From a checkpoint of a small mixture-of-experts model trained on Wikipedia: 24.5M parameters, 2 picks a token.
Below are experts of layer 2 (counted from 0) of a mixture-of-experts language model. Rows are named router (the router's row for the expert), gate (a neuron's input weights, with its number), up (a neuron's input weights, with its number) and show model dimensions 0-79. Each number is 500 + 50 x the weight over its row's rms, rounded and kept within 0 to 999. Numbers have three digits each.
Before each expert's rows: a language model's description of what the expert responds to; "gets" lists some tokens that make up at least twice as much of what it gets as of all text. This comes from a sample of Wikipedia text that the model never trained on. Tokens count by the router's weight.

# expert 2
Description: Suffix pieces ending a word, such as -ed, -ing, -ly, -ation, -ated, in prose and in names like Whis-per-s.
gets: "ed", "ing", "ly", "e", "ation", "al"
router:517544463486531533508632564492556488508490526527564490531473583508464568460541497500566436530550484499455454508499401569517493551436589600525455469541436455582520395458522472545490511411512574512534469497451560466580566535535528511463395621
gate0:485480478538592507515520475603453522375431572453477488476517457558522463398497500563558509578526495451485518433490532478505516445564579501517413545565548572490495543549435502479481498554467510547521428542539502464484507530429490521468490542
up0:495570550498425545428548585545460511423575517404517519425490442415421614432425528622554453550463414500509509412501511472505439507606526466574537459502479464539525502503475495356561489538528573461529530472468389542537509490566488518502470448
gate1:502508443556537501448465546548557512484574535402570458483491533503402621491488543546435478453524588378518537534597488459482497523530476573494547388543471572594512565481477477553499436520569521493557480548548528419619471566462475552524477535
up1:541486559480548532470490470508567552496440494504550498501490526554480515490449550469587479578493420583492524573474540464410497421478457502405444592537467482535441432576394438495439573562534545509534419467601446486487460457538546585463477532
gate2:556585568596577448455487482547503440521492457582553545501529455448479530484528506540470544446401400441434467498522454440496602443487472453554514486417399493472501534571511467511473480487504544491593472385459446561489415567393491538484469565
up2:468510546389513541500514520501549424538495430393439554501535490519518421400451454508421470527603507541568593497548527520391518549581470587552460504464509486432525471502507450426540499481506484632505415535547428382573516453518590490527415459
gate3:543457456480523507500455504502488493529502495526530533495552536344517406456445536504519581486452570459535456443463574520456495417442506578523488499502549487494573423499481444526559586555534510415565505539418475447437453604586518494553449471
up3:540564595536563551487473481588432463584524476510575506488417572494571537419456470444487579473517506466447521504601448433446355489590559519498492422497464493549498507564486410485549487499460542533555540503531457492365521499457481561430502496
gate4:571598588517521469573433469470458493497560636524548563490533436420572490481466459550638584533413536434533633533431567489468516468493525469492486380496467499563378486422499564456437598521445475483494429586508497420443563539419524468435491422
up4:511519549410494485453467443522467515509536450482505440504437488513507479569474537466588470565445443525468485506410424477496531491558491482493525353585440507497495477546508501497461509523531481540435487476514543479511424623558446567499477482
gate5:416518446524375480493604579476568508459490433426484467520483485576541467409537420491543473467488414510456508515544496538488502566493571540431512499593491561547500574517436522495558491437400577496443531574595448539577551538530410525502605500
up5:481544474471452529435573508503461505505551429452476568430492440493452489427481465516446489500491543485485481560613502513443498569441483484480490622493550594452515586459544581503414490447492398436551587525498539395471444486464471474482477561
gate6:452481450508414481536539439412434515518551452539443480490531466512504489538445501537456532508523470489421464526432551435529544493496466522568507438537490486441417535485508476565432414444603532509580480474484520502463514531491496459521452446
up6:539517511510523492488541526477498460512449429439438520558531382539633452380543486482540513501479497508522421462527464455412539499492593545471407552481478506485494420546458528537570514519499361521517519568509401627442396476545529514543593476
gate7:518383587512494487505505464434609542417531484444459556431425539455478479518541429550491592556584529489421481578486498540469518442553496495557475486599508512541503451551439497523531547516376426383466515522535455509519534573565432478515455463
up7:611473559529444534511532584510522445454524480580466461528423529505534415577450478536415431538469521550550447490584537549561465537552494412513429530537514408491466564515515452449502423535548532528502554534586493513565507444444504565452564475
gate8:543550495424490508510441423506444537372523531479556513514504509484494517550454548496460487486485653490464556446573400531510602519589474562565561590502480487380530540467607587570540544483523559573455573533586553509458471458521577557530474576
up8:523402484594517523497432486538442549490493475477547498522508457462474466517462523513454541485498487504617468516415408500443504559539539463453655446544568419416501544512455548538545524462479514466436465485566543469536563585476485519502503526
gate9:567530479493573492560508477528459551494502508460453601566538499459530484569437491419457590455482544608566490574504623528452511531532390539501486518466528523501464537512431527398457498437504436547479503493575444478464467459475529504563497547
up9:569532452438503459475497479504448520539522427491469480458489606511539572557464429371485536473525483505507468544445540452435478550448498512577522488441551554550523471511418543612587501488550480527463557429466585467541477592507513511515460564
gate10:591508535571536476511471545508502429473507489380527496546475440512431452413487478429540460590456474543461489513497470470489526513466461506474516510546554488581529427485503547457526473470485508537543511511474542430504459598520582526485506567
up10:554568495463453501429555568516475607536486547548429474435509504425432508586466549580447510490411487506513525561565465447544493434583507533562424635498569542481508421518412617508463507526502465404434467415443397469424436501503580512510525390
gate11:398505515451535463447492482340559418576493539486465391450423465486409369455496451445456480447508458442523489589529501538558465492448528484443516453549498465510538472477451529451526437506514412441550581540541395436413443599469502532523474493
up11:556497523553522573473496504431473614457570519445526459543421422501556555504522477470458496464504510516512443447531451455505522623483502427506492598537444503500498506497478402490506458540505400499448530540539401381471606492490504464528505480
gate12:516539488527537457499473469411540516545491494527522443575478465403525476517488429501457482500418437539498485449590556558544568518519482570515428544533602440528528590578554451549486561530448597433537544468563487446478530473520507461541633515
up12:419473455514583418569487517568505457616460548509484605497515484480488544626502476518540464589542402545496505496507520556565503539598421540431482491513490526510424394575540546458385535516388539493548458505553565554452603447592469534487553530
gate13:481425450528522484403458496485543489433492533493557438413495496524545484588466480474522520530437483443584539561435430507497542558460519483519473536541547396422479449465553463477347595507515570475522510550496542336461486431447559438445559499
up13:467502516516427413534528470524550564528440517461509496438427486476501493531556474527448487501496490523501414554482453510500516605465456566581447439435547378481484453583529499518523444505469524459596486471545478450600628487482401609608473475
gate14:459474535453444416521585512512391444550520533420437550514604531437478434515493538587559525536482513554433479490476474545544502503558493421499564507406416504486552467531430509595626465518497564465454531585563560475412486564487437554514484528
up14:528477568536487463586445451448534525429488536496445568492497523519533407538462442523530443500490490595515433425614584510402448535524424479544586517385542563444485519508458527575482552547501570486526463530536535466461502519557437467475522474
gate15:540450464518565541536591514501450472461550438405474534603473533539536519524536502506488523496455460541473509533457473503423560491478446498549451504527451503516527503514502419491428436453558490507554565474524479550464505509421523430619519455
up15:547500400517529545513461429445513432491512503545426490514516383463478478507496495513429537518497404489461454471572546422510468550489512475468496569514394494467582467485472520540516580422501431502538441513537594430483503537476386472446550539
gate16:570463469585417479460483518502484509488515383535538433533483608501403511456506526532504516468542567477602445564434448521535514482554456458487482558527541547376426547531495514378471560494524455514478474460576563573466558517523469426475509506
up16:502538401595536577458475512516445522558500445421519492494499487487509438520538453508560538526508470462456501487489527422600476499479525518537463570537502505564541555472462508563474554517450461503446577407522444518528517491556491586413495509
gate17:550475466502538535441481548475619506597457499463495536558456439534486498529524405604430424516559512405597455476507432438470551507514466576496478478509434492555523501538569556394511483513430587525483586525625528482482521442466427533562495433
up17:560499478552552600480568549552416554427484478594554566593470445519646469501505451515521564535465497419587456489477529481484485529422432594551549534539557438497575493489518453571527473564471434614565467463521438510471500493465456479506453526
gate18:506493555482465551598436573434425533478538523506463483448541493477573421511422438567485475467490483422539499523454542462524548574467572525529391468498510538525548532396422480517378515505488620443536419450553461548616560527480449472430491470
up18:435498512419567509496547632582474513434474465506551469525576469434468370473630570516476536503422477545431536488597540525475537487600533420485596555439455496556506480473478573512529518496526524480571603531581525450460455574374452566466427512
gate19:480443510504489571441475413467534525554363572449452508538547509505455405549499477533584509520601529439445536513586479469453470417507496522426429503450443462538431443584571442436479566554588524465484445525545551487500487464448526463527473508
up19:426504577534482536457416504520478535552505527586600494519486513449500520432507570474575457461585521480479549479447470513573639605448415532471394561479504493477495457596565513465533527562501559551475469533397492562505412489435620462545405506
gate20:608511435469489508517361504517503546477440581552512443486461507452493469554492530508476552565445470498551521437441543538584449459446493460525418565543550596395505461518483533453474546471550513476588486456531449573469473489460525538491553439
up20:601563469496515417435472496393587566491470559528512500586556430567562459561542510492468611598445519594458580574586530543516535512502416511495484476442525526517493461460513500464500541475495577470510589489582513372593474562460452462573571459
gate21:520525481459471537455473515484477496491514464456409506492487494417573491444593572529590438523576508477487493540464525549587509447490511427533430598541461421498524522617470468540401462460575558546493529493530468465501482497469501500508486445
up21:545505557477533600483506550445566478462562516532540515515555517479480489465445506527479498635491546530520534587569511375506522501468479387498399507475576429497511521564507563435531535593490472356440584525498478468424471521439483528426517577
gate22:547460472493572447478504435534473499485416457610587569422434541541510541503537466493545554503515577558516515519528492343519497503526573529494518532417461553521504340526447453664497540474518532498475509517527501362510480471539516620500449605
up22:455532456518502520496543480491474509504509493415477540439502524549400536458496542596523542532476503476573496504518502515420495521580511393511502427471425568492512499472522535534451432529567416629548514519482495468478462423561510556521449501
gate23:438468518463494498486537485437458457500486539493563471440469505469446553564536553448531498536504501488489435505454460458552533508581509493412532487534502527507470555461501434533468517491596622431548518512522443548432541499591551489488534471
up23:510483406473510521511597515478487559499407565456568516583525527531548472513539536640481432632441528551436500441441497530499453448443550583534527527507508512560591471569475527466508537546462459415403541521480470441476533484507525455493472466
gate24:500476482487510401594438505475567576556509513578557592540646517529511549465514540413518421595557496500486471516540474574471521515578520613526494567534463426489545531598563502510458403528515458477568465522562533503381525464577501424513550562
up24:482514600449557484510559473451529424541501474423493501463555569455536537586540558545471545529454550587544558585552512495513503453445522453544516544512507449475448533420539489515497500416537567605462504469522489360550391583501515539476431494
gate25:518500470354543595487477580459504592424523444450646525408447474579532509396588418464546549538509494542540543471466498534484585517564496445526488556539502554441442409496453538463521471529525585500560463543455537495492554566456502456521558625
up25:535428478419566583464493471490548575513411451417542481524475527509404489564527506530486502495570427503528465546532551500535522377519464487539467498462530543553506387426515559459548430508542493475500580537514507536482550433562622448460513545
gate26:410569589448506511549460586486472557488504599514542497487510464594455434506448560525499481572445472466456583519588533503420543556549514511502461415478559487500437534452528482510487522494401501446593485447509493408464457452460434520451572528
up26:473486511570513507473576573423474383507503531493515402396471566441399622538541556543563426456535494510530498433517480558465446554538590476438487579449575497450469446542494490528488542541490515496508422550538475399650497516577405553511576500

# expert 11
Description: Line breaks ending table rows, headings and list items, plus section-heading == marks and list keys like Years, Area.
gets: "\n", "==", "===", "|", " ==", " first"
router:430482528517516458493640567476489498513497523531511612472479583572517457515440429484501517508567494487460527448407527437445521491499514445493462471454558405444544551468553455485536479445546573518453521471433524576505474541541512415490432503
gate0:492590518573555528407523457545466619405371460542541574432552470512521445455502482490449430570533441530521539477509577387551515484499487554526544505564519493546513491533511446505418355482524579446548482516427488477514496496426531476491492551
up0:534505505576451489486560537605519529556519479444618562516460455370450506465517484551541519535483398435565485411438457459498416486531501496532506469441459405535510502449543409481511490498535498430448429470518476497610514581495501536587513449
gate1:542514460468479526506468451445547539457567516486454483502574492508540550490456472455460540466432511482476491418571496511479507454585434470491537462530435467520566472471451390448483513516503494408484503567475487437629465474468589506581610572
up1:537489492483522461554523508585529501524496526492487532452472549493520573496494475529629457525509406566509482505574518484439525538478475540460445523508466586539481445490424510485423564520536553534621528425533557601495460476494527494446507516
gate2:580412561581479494555476523520447445493557494528530487479476574442501570446522575521523540473431485492442411630537408530501568402474472489516514548475443494520405552509510475510497494507466491516548556455444556596414457458511470422463477556
up2:443565547394507524495473573527473530489531547606480556471539450465441465446475476522422483502533498595562547492631485546526475541567517551491542452520491459433524478475522446461528472488527498562484380550543438443494482471593493457540526386
gate3:594435499508499477568610541509515502577526455553463490539586414524438514515411471550422541542480526444414514408478531562446453490493469600504571527425535536437578467552410547498588463518481513559518545472460437502463486551565446561548500471
up3:456509492446511529393431474526497516546444458414549527504461579354576521541509536545523548460550569519404529488468432454571425467541493527597408429570537463565451520582484485597535470434495489513525412523519528452439473456539576501533614498
gate4:620456504526550443540447451505402528452560504462585454467520453507513494454569487451563546438488433420510534596527600517433517499456516449508513447531476479485410553500439495493486467514505446505454375516554537528486506494491497545453485477
up4:497495547442517551550422474489358513555582431434535400508437491532510533496488541454530517527510420418461488495450533506529515515524490435474467416485517562530517417545502392467472464461518445511529469499449489477537424493539498446557508401
gate5:487518491383517459403499550508492578506439451410422612537584606513477506428450458527356509451475353589559590454467512527457525556581549495521459543528483593496569545534491509521582503462465462534517487537520560607590597465586532522491517462
up5:499459446502392527426518600493563488506530463489476592422453431490539542448612530544607549428456540541472477519556514578563420584536502591516495543525546476489515491522473506551486429454532428494508548489447603342502541597461467398491533605
gate6:477472515473476436595511466421435546518569527455463541533554476494443490497571492574519516471448544504459527431487508504514500443505503460496448488516529557490461527502498560573563423497533391427611535496432498523526512556538445440459543441
up6:623441540589511558452556453467489431490524531520523433475445560509597602452458456420460453470491512608581491555525477557409486585535511538498442542529472546489526463601450548463457528477460593464476549566513523500445489514526604558507564515
gate7:463490546397520553476467457527616479389538613482460475510483450456453537510433530540478449491560519570533441519564511467532503440558492472574501465526562424482508478562584558495578491500559438455539498505534547484522520554533485471514465518
up7:528521557426426581501568481452596476561495451582507478485507490480439457561440520502439454463466557506496539468559496527570406553552517429460529550479481552486533608517524439491501431508428543497524480533626476537564411497462504579444495504
gate8:454454539423369574456453437498438541494441430608474529399445564459492531539493517471523539484515523454566515487536371486460502497523522504560451592491458544505546515500481555512541446561519524583481595414576467524473486493494457494470482601
up8:458447525508542536484451572480501548491568401498558541516477480624563523521490465526518498439454408491562477489425463492472441480494447554437460511510484489437455562460417498481604477513534483559533585476557495505549485515556547462522486438
gate9:526516466462485467457442545534481455481587528560548496573524511538542472641464508478516548560473490548483449544538535552473476500567518518522568426471556478502502539486403589415513488548493428507475433469518431568434520485449461513526477432
up9:609481439502508478500427501477516515498545502485550485473480575523441546531404451510474548521539532495567434516449565524445444490545561486506493587467514568544494505520437598550520563569390498510461560488482584517549483556532479511469535556
gate10:532474436509509484583483526577552433485502497449392468512405555486466551462487487431530497612434481514514481455419568438462541527488515455444441486581468458522480509521502561470465530544462505519518434604601497526456460551551577548503489594
up10:546487458451462575445479552602480655428484525595445512528502428484360432558420544513504466493486465557500472543601498433566476497577543437478516436495565454499525458520488583412454485504453403473522392473488508436417502531469558467481503535
gate11:407511536495505502536552500591453457480543497538480500514527493528507432500433550509515498513474478544582452518512530480420460592449519506517453538498518508484563506483418542437574447397478509548466581476541531495462503630674496481512466457
up11:443481470480560502480487447460503495505541440533567513499494428488474551576467517407391460541479515539555549477597400453447478640435517337515390527470507523463498469513494432499545550564474505466539502540490478363465496445521504488600527465
gate12:588491537524562543469558486519506521466580464546510408558552569378475386522570496459462490521490500532469583405513499466519522555501489470503472417476550537524485597515497455539500480586490510486481495649487454483434461447482421489467519474
up12:375508466498528452498462521533506471591474557551535538452576448495568484552549522457552423541454560477552394488559605502558419567458463542496510550415518397574450486532561563527430492395480519452567568568503548589437561542574455508569527530
gate13:516501420493511536451522425440596573505449561416552471403541505453424502504524495419537547571474555476520484532518510513471508492470522539509481639430569458484523493487530473565383532517464531492477414609572467395473475446508577638445422541
up13:446478526484531415540499498416508570576497470516491446466489542486455570497444528506515532430466481619431529520482523492544456479541463515566517462519430516437414513532533508518546562490393594542557492467468485462643545458520481442517522571
gate14:485468527435484507472502509522444486508434567472418549520548520484520419489523517535559496540510536484463635553506507487538538585486463429487540483570464517467482627432450564530409445522526505464464507479522566458390411566432383478437538502
up14:473408601453520560510444466494512540478495563529517619465504482532549503480415492500491440529439481535520526528586487495346534568513491554407498543443476576497509517463531610460538521534481476456485466477493468491491510497579534450464571580
gate15:549460558582529649507463530599494460503469458475471501447499497519489481516543415448548640476501479545496463473494543537425565468455391497449450468507528594528500475418470435496440492431562547527451621565447472483437500485428557493507469448
up15:527470440462496511508525465457490489468534416541436387594562524457522399486463479508469483480444458520414515462498526511410432426503607495546441636599467478466533552454554546556504594484530464524434470579532582492502437579471462512490498498
gate16:509520479540429470480571534463355525525450440482489473566431558478517512593489518463532464524588462539546524465518498551544498539518492519483522528481604463473502523547523552481551491508539497535449559388550525475487579467429428504532499431
up16:431559463545546606465485528503488456534447551454462480466350596434564436543527450468612546478571494516434471541446581461469468441488541637514558479518499480435485474527506457544429514538541541519489521462505535561522474459570472494443503491
gate17:391484437443518541457428508521556510510490388499561535566509396580467565534462369550439539508519482407542495456472499467464468518538495463471551442438474469546476557468405457492506483521467573511500533427573486598471564529472513490484458480
up17:553467505598519540547493577553496569537555424602520542566502444516535475436465371530531608578506522435563411450501549503438427499504585599476472457469560512440590510555510427506470480491417521603426613492580569550603523474492428418556447520
gate18:538507518476419485558457537373469467401458521500489457534511501476550417527530487466514523434441451571548595468425508440522557495436593457449416588499413526457543530463410437509419491503452451496496429398433462501481465548498598547382561462
up18:530478555530537499516486509472362488527426485543518387519498465510447513517544434510439529382520438546445546478541522592461483466578451431472535582488501531528548445469433437523510450499424548508523501460501561524456459534492423587486484448
gate19:504448455505511577494467445452522465462438613594481509529549573527527558542539583496516524626496520462460533532562573488522494463511585431467462566559505472473419460550456474401424501576531509521437431502573530498477492435494549414453438453
up19:527424495454534504500436468475398465510493495540551410575524458540516474516562615501618469459471466420517533562458511527432598576547380504508445578587500484520490483488547464486514444431491525493513489545482419480514358554461714436494477508
gate20:429583486443446458482522499571516597579494526536503460425575557430581452462588530548507547525467576468465456475527534535464536514404503450522495607521548550412494523561409550481489465468477558445500512461435443580491474480510470490462503390
up20:521510464593561528410441487414594591515493511558506493472548491514577518503479494481493521588488573593497524518500487496530578568508562471460437579537566581525560406482485410513511508509535522470439514578556421529524539550411529487501558554
gate21:490512499504464514581554482458498434576541516455466494405562466399503551516564524522569544467559578493513454416449544413538590491507491519526459500501530516644470531539503477510488515488485460583490500463514410455509482563427552541502488585
up21:441503558502483484467441435516379504462472469405515479560500548510434410487467463459455499533413543493466479553539442451524534582421448495443404550485537450491545459439469604515504461573490496369484564502517486510488522517453410488474616468
gate22:560484441475471569543599451441510398450453421500560528529500573523465475509515403498492481457560494587548459463515441447397564482507542564429463526495513533523623471522402507578476558467544427425422441551472490512533544452522344653457459548
up22:535532494413442520412418506436486484499479451455476487505535479541465531387508495486598511447451491446391451403462532592454502534512470440539495454515516525537466435425517570603484474438493406590601520530544485502484466522544533453501535527
gate23:428542587539533540532467504437453525472425599525454427410506569526536538405510490534498492609499512477523399553421456489485480539516475477497457518467451479493436568470445492452469407500556569464553386427527493450448555481622529549538538584
up23:553502458479554527549558531513474561510468545537564433595564518384437550481577462548456470548466511485448502481467582495518475515514469538514582398525444485456508493475546498531498494521496532428515414477464478407524567475521556406522528449
gate24:485536573478499403480502429514539570603505461582534500559571499580500558496487546533501421561483453534458546438541533545467529538538561501437434560571526572505484533485545527490511479495467517546567522425465561506452539497511503456491536523
up24:549538552570497526429587497573499484451524552582494467543550515430510499548582522485505490547497511484502446484582503542531540479516523480530397416426504515485427617385553516570567553466509529563522442526495503466499421482461440475441502615
gate25:477493526510529552537510505467494402478533417459566502485514490532476471434539480506518537492587509582510495485530468516369527503596522415544478481524458474471431464535493456520426490533504492574447493371476554555442602561477545489501595470
up25:601418548467566499488496429556503605520412497449476509478461547524387493465600489498470567478510508461486460483464487525423551486587458500467455528443478586510429539447413586487449458496505547521543529472571472541441435412506517467493509487
gate26:500548523440573500576519603397535532560497525484480565530429449494415404478442531476457535540443550427436487460586495525473474460525539505549593456396510489487449476400495571503505488527521519562459524448509460432427462540436468525395444496
up26:491477582550443458526568581515511417520484512490540427515461511514432670536444506471541487391518421541501584426505462535498433483532560476436521597433532498433450434545382492571542573516502582569515522543473571501495565513518395486445537518

# expert 5
Description: Short syllable pieces at the start or middle of words and names, such as une-quivocally, Air-a-mo, Ter-ri-tories, N-in-tendo.
gets: "e", "a", "y", "o", "en", "ar"
router:522437469589468507534490428400400489536532500531531547557526488452502549498450481530470556472517519530473478411504495457407558495490497404443463565463574558440553543553452444550407507465577439441541480550483394498462494579418464471552548410
gate0:543543539494544586395493532570444535422537474492545522514551517455458539407440424525525443562463543461481543497493492504474416498464481517556478476481432449567530539606467374420510393452442570459584416482495486533477589464450481522482526538
up0:466478529558373530438536468536474521538524484481561478437513442457516467510502401575567529505457500521520473398471528548536475502562483558553504503404558436555417493465501498433530477546506567438651411475539533490544445582534556531464511523
gate1:528565467444577545467577448511451497460447504519519403622547503466608510551515474499462502507514537414518527528548405492527504490551500490435582469535558443509520516468473443487524487573540462409482586579454541552605461608465466563507414520
up1:575567515540529475469491425445513535526475492467523558570424517543545520487494534481575547485523400606399532544522533538473574587506570556430460510447466550549476462518512404512445529573514498494503485435508497584472471552559573552481502430
gate2:598460491576418422449455504524521436449539381476528527525560506432443565450548562491526558509392513497482422458569524445452549457477455396523491475564429506425462502594523468500413600408494531419544517482390560525435523504545483457473525492
up2:525644525496527481466519519499553429433472467489489488461570559512439438560477444552454509534536513564614585477543545503484547518507484570551468487486549544513507537522491424539586400430509452460520407525522466444600497532525503519465465489
gate3:542552412503497517500550447436560492545453533546537595491551458405525506421455463538533548496417514465506445411484501502499549499390529511473527530355511556479561476579424449583509413480477546466526554531461529413447435578489491534557466469
up3:481605494518485441478491540610550435556530460546541541483438555437552524488496479495494625560520543548423585498535442450532482440509517578476387477533499509562466519534463471562522459504484455474538465513465554486464491462599562502500565481
gate4:429427467569468449549388515509484543498523522527536459488550465427530466638485469473533462546520439470470544520441440458540480498599578454455443453542423525414414504438525559558535476590473451466505464479509638519362541471497503555587419516
up4:464489554486522450504536517547480521545558452394407452516519487567503417528525617449473470510473504502450460498443603466466607496545503469484571417442397519557504478510490504381481455471568527558546496500546570569524395460577489467506508526
gate5:437528464483528472551527501481498514511511487461441557502482486555463511487495500473554427463531403460502549523414566615468393517582500577578547522552585576491490525507475517504493508530471466617457533463477479570615551519547462407520509492
up5:568421471481384565440507512525466493517493467449500481393498477486501506474594442614505555484497525560496561494400577573566476515477559528488389506484435472420552436523435501493464478471479522439571501523456519345433548536446516374483487539
gate6:460485431473353485545636479394493432517703465515473574499448454566458487461529483554470489513389544508437440522441517528413547529478484587486432473468572442458454536526552529552494511485584435440494495588423520565520522539535403402465465445
up6:546521512541495528505500419466482401512400568494546435561412439456576552457470489521436529595471485513520551478600526435383469412439510454483475571523572544607524433495370512527499495489460469499513425463606439543443512475509534573578495456
gate7:512522480499440524527560512493525474576522399475473556489449507563524476605565593643497524483580467479454466490495513523454486611494458509504564572529561455448534493483504588446520515496498465544466506511529481518458514505486528486513449524
up7:543503616437447518483477519451459452410618473573465418434554403544515447504446427464451483496442490581496581429596574536510535498523499525597504490511376529517573545484457477493498453448455500468491488485542459512537470483454572627509552519
gate8:528351529535490508471419502478477500511429512491453379432501491607545532441523480499515487382543579496420458398572471557547498518546544559479539606511512449471511557442457477631527486484433636562488554474514555498463514517550467523458486546
up8:460502556481577547549473484500561482501528369543465463454577471493534513558496528502526525426459497512543462426405568461431528581519410482541538435574554399536473525444526426444518512473496542573430492532563518506622518479532551503417409545
gate9:509436483542453483495510451421533509526564545544478519548570506482429503612386514365450544469442541462498542579544546473319456504529463471410501542429574547456506496531448511532504546511473423497528423508569451449420482471421447418512472464
up9:527391440446499443449471640561439471536584465548431495477419534476492613505488475469475462341508515475485469425463485394448416549486482456594465551503478505489467527525462536541568460516452414531521473467420608503546455537466500571518499544
gate10:574526520512502605409500574521560428538538469361395437440441460517462447423531506406570496465413495485424582505505517455535486633543444484476471499654527415606497435440554516557529499401561489544492437532598483490454429503545551534430548596
up10:490539462433524485418511577474533527518483488531508497364441536476509496515444483514412545513487502564531550514491466490551379495630503453491399500550468522532550492589455536556487549455609446416507423465516420494441528550475520452486543501
gate11:471528485479511524529506495486472498545512511599533451473570570506494395529404510541521459397448465533471556528520504473492492527460458461487502481522524509504548406565509582488476417471529505497545477501533513480515489573515504475528387561
up11:616612538568450583464357521581506490466516545400497451455418470456474574533524533457389405494461521516466482496475530458462524592463519510549432557557485493531579558511544393478508514472507485546493432452479500358422548554522538543582457467
gate12:600389515479488514500440467453535516487582477526517440518524546458493461548481499470415487546400443495518542442528480591542455556527474472494445550478591473488446577529437482488546549555514558382515485577547504470467419548536364529511546505
up12:461444524561467469526514563534502493560527633529488515501494464437554509609490491452592429465450530486507461461472501509605380540485492510453448572476524493512460476632551504590461515461511500460487423469420500499510475563530538441562574523
gate13:563465449516493495371456446549520585474470537450441513449491450519422536542493584440580509504505511446532506514523439460522515535413509456524464538473525481503417556479494493509361602496444456513511483542585482411551435378527468469443517506
up13:534599474538573504621495556494575511553486503595481360415547456529547443488470503498511503450511384495542474486444618379456434500525433568537447462424568449523488444522592498487533469524502494558503465457539508453637537448490560482549480492
gate14:453596561568470500492476453493445516548527461482432454536592499464530559464507428597525472457400528507429505478522563507516547633469477424471532415480412528530469394511473531464513447550503448483449518516472562503416502587416430542385434492
up14:507450560516470410562506500488509561438508596595495569503483582461504435541481601453479542590499465470545561492510451545347533494566440553459478620470478522458535534482432504484478549569420517474509437561447543432501501512500510518487545483
gate15:635458463595504584433501541500529489594510441449516465580500516494472555441478479487443582493504478524419525473519473504413489504511460513466502483542566496348569505477516505477386532416527473497619552492529529474521461463469553534555497518
up15:475415547604535555556461531446451461548536512533432460470512442546593442481441365397435510522455546495479536458506517519507517596451600557444377584518437602446610545515524535545507506494443478495435469513567468468546440566493408529474580451
gate16:557505511555442542439508504411486601480634526509479467530547478447428492493489471541556519471507573488539384532623369531503579538421447502468503505501561523496513491628481475487549552451514500493491536422480527571489532494468492433566487451
up16:561545455541475609446510558506531470605472482469519518421487509491491515532476441383570500499471475546566504556483503466474479470492586580500543570495515501570553510608461489610393500477421570535452572457539475652461479465597498517483432500
gate17:536516461524496503499402554586434463517592510467531556566495459597507518537473487510576473499511470458490484448514511538457398575575509512500547466436495464466533619451643519540438414499496495516475541428608529596526568550489503454580577433
up17:557560546537499530521570544491548492465497489562510480544504500556462441425437397522640512521463574495560425527403535541502461503390483575566500464404534505482571504567541478547552462484426523586494507471519527562510506481534495456432439423
gate18:562522574415487462496492545449461547432648534479412409444425453509501473529414489418469522484500542514541539471442440488578524439538522494553398533473438516490525485485496537526418517579444458481534500458529475446508460493468550488458521422
up18:504454538370554474506496594561431464494564502536583460484560509475536480572490451471499505524446552477527465469584522502534544490529452490444515543484523532448495455506452483464581501495407554516489615516552565438387548594305435507571448439
gate19:523496519459477484486504441484489509480396565486502461522513487612470489519513586446537477547465537390479522543615464491405502469433579445534426509500502428557422519529507487470459484484485471510477527543507578510401437495456589478502459585
up19:482401557507472478455449467509442606488549436552569449454484510461568509541438599508540422429538504440410512507501508532502483463504402502488516582510495538431516448577545466557474505461481554484448527460425478489520390468418579455506410544
gate20:589540445475490484493471502524545506535548641510488474564518517516589520440425525543508558570409490424508479411406513559467583528389497571553483592560578526368599546483463464526491498488432487533462515543453515498502469473478456500468530494
up20:515597437506525382419432457448562483466466547536542530526480526531571422446529430563485455568500621598437507399533446476507527544596435517561466479468587547487501470472580460510565513510487500494432506480510462500508501526447465575496537510
gate21:579518475479455518467465388548481489564502509511481533507483523519516430449551560483471553475528534465540498464489496536502556449488528507456375535501435555505571602571536506576476476540557479527444429483550432493514412534464465585533533501
up21:482510488522550468499413552487471506502536499473583506493521401453441494503480483564483483568510571441501456600444575438525577544442424504456480435448563465526522557514489467445497477607474488446510536534518538497458378517479471541533543452
gate22:507632460516463589526494452468461528467531480544511550571484511543464468554470463470490418440505559489460491531546427482450559557451505524391562521447558541531538539462438467541464579494457473569509448535530501450567452600544438465512438461
up22:524531411458537500400419561552418479526475489504423465475537514516473474432490524501590529472446514496490437459463527447428554516531410547564446417452468525690496503529512528565524450486507485523502606519431556508455496458550589462541451480
gate23:453525580595616506463460521522463466437546523485584507439519457623491517406502458484558458458473492479475457418497508433548587481407444504461476461516443511594477578435465427622426544496603582526495442485493315389450489509511545536490453492
up23:473562429415502469520589473557380468513497576499520450526624471474506510512608545579494509456429506551529434502378589522456478498508500494482542442641483455522484513576463554546546515533520476452482508514552487444549516436494602431545567525
gate24:519495503495563423531479545479546633600482488519583516529539442491575508625618483465544462522468553473512592466498481440474503583528580519469531490542522431557489521571600523600481486516395594614503550428487545436452451477497434497519521510
up24:508524583501476485543549440563480580518489526542449447517570442559463522500459434549514501503505534457534518460518514482495546427561505489466544472541508475467452512426516557500552584511459533514436457525450465492533412517496510527385503477
gate25:543452553466466435557541524535570539516576405512534477493518466425550511417571502465563491564514517550472496437491420541503532456509518441540521475488563550510521581576546411545469449480579437562453576468397476519418574588485480476573486601
up25:576436525433494525537472507486508579553467583502534473558474521569507552491479497480519465466545512449513517458487429468468509457558372444581453561488548601498493488535475628476516507468469504454463547533487502506477484398560487425464492458
gate26:517582540507487475637474500471459505552493575506472411486466475510400487495485490409496449438427469486483508520526502582436492459512539538501532473497614470486430480506478498472545534493458460418592450547495451394466468460438532525449524513
up26:535510457504451447465598654568520430454458511545484470494474522445443581519572508465467539420448473436448486540496453565526524535495459458458499444493558516424513502533509578545535539493487514548535490536540444422500610518527467430471568557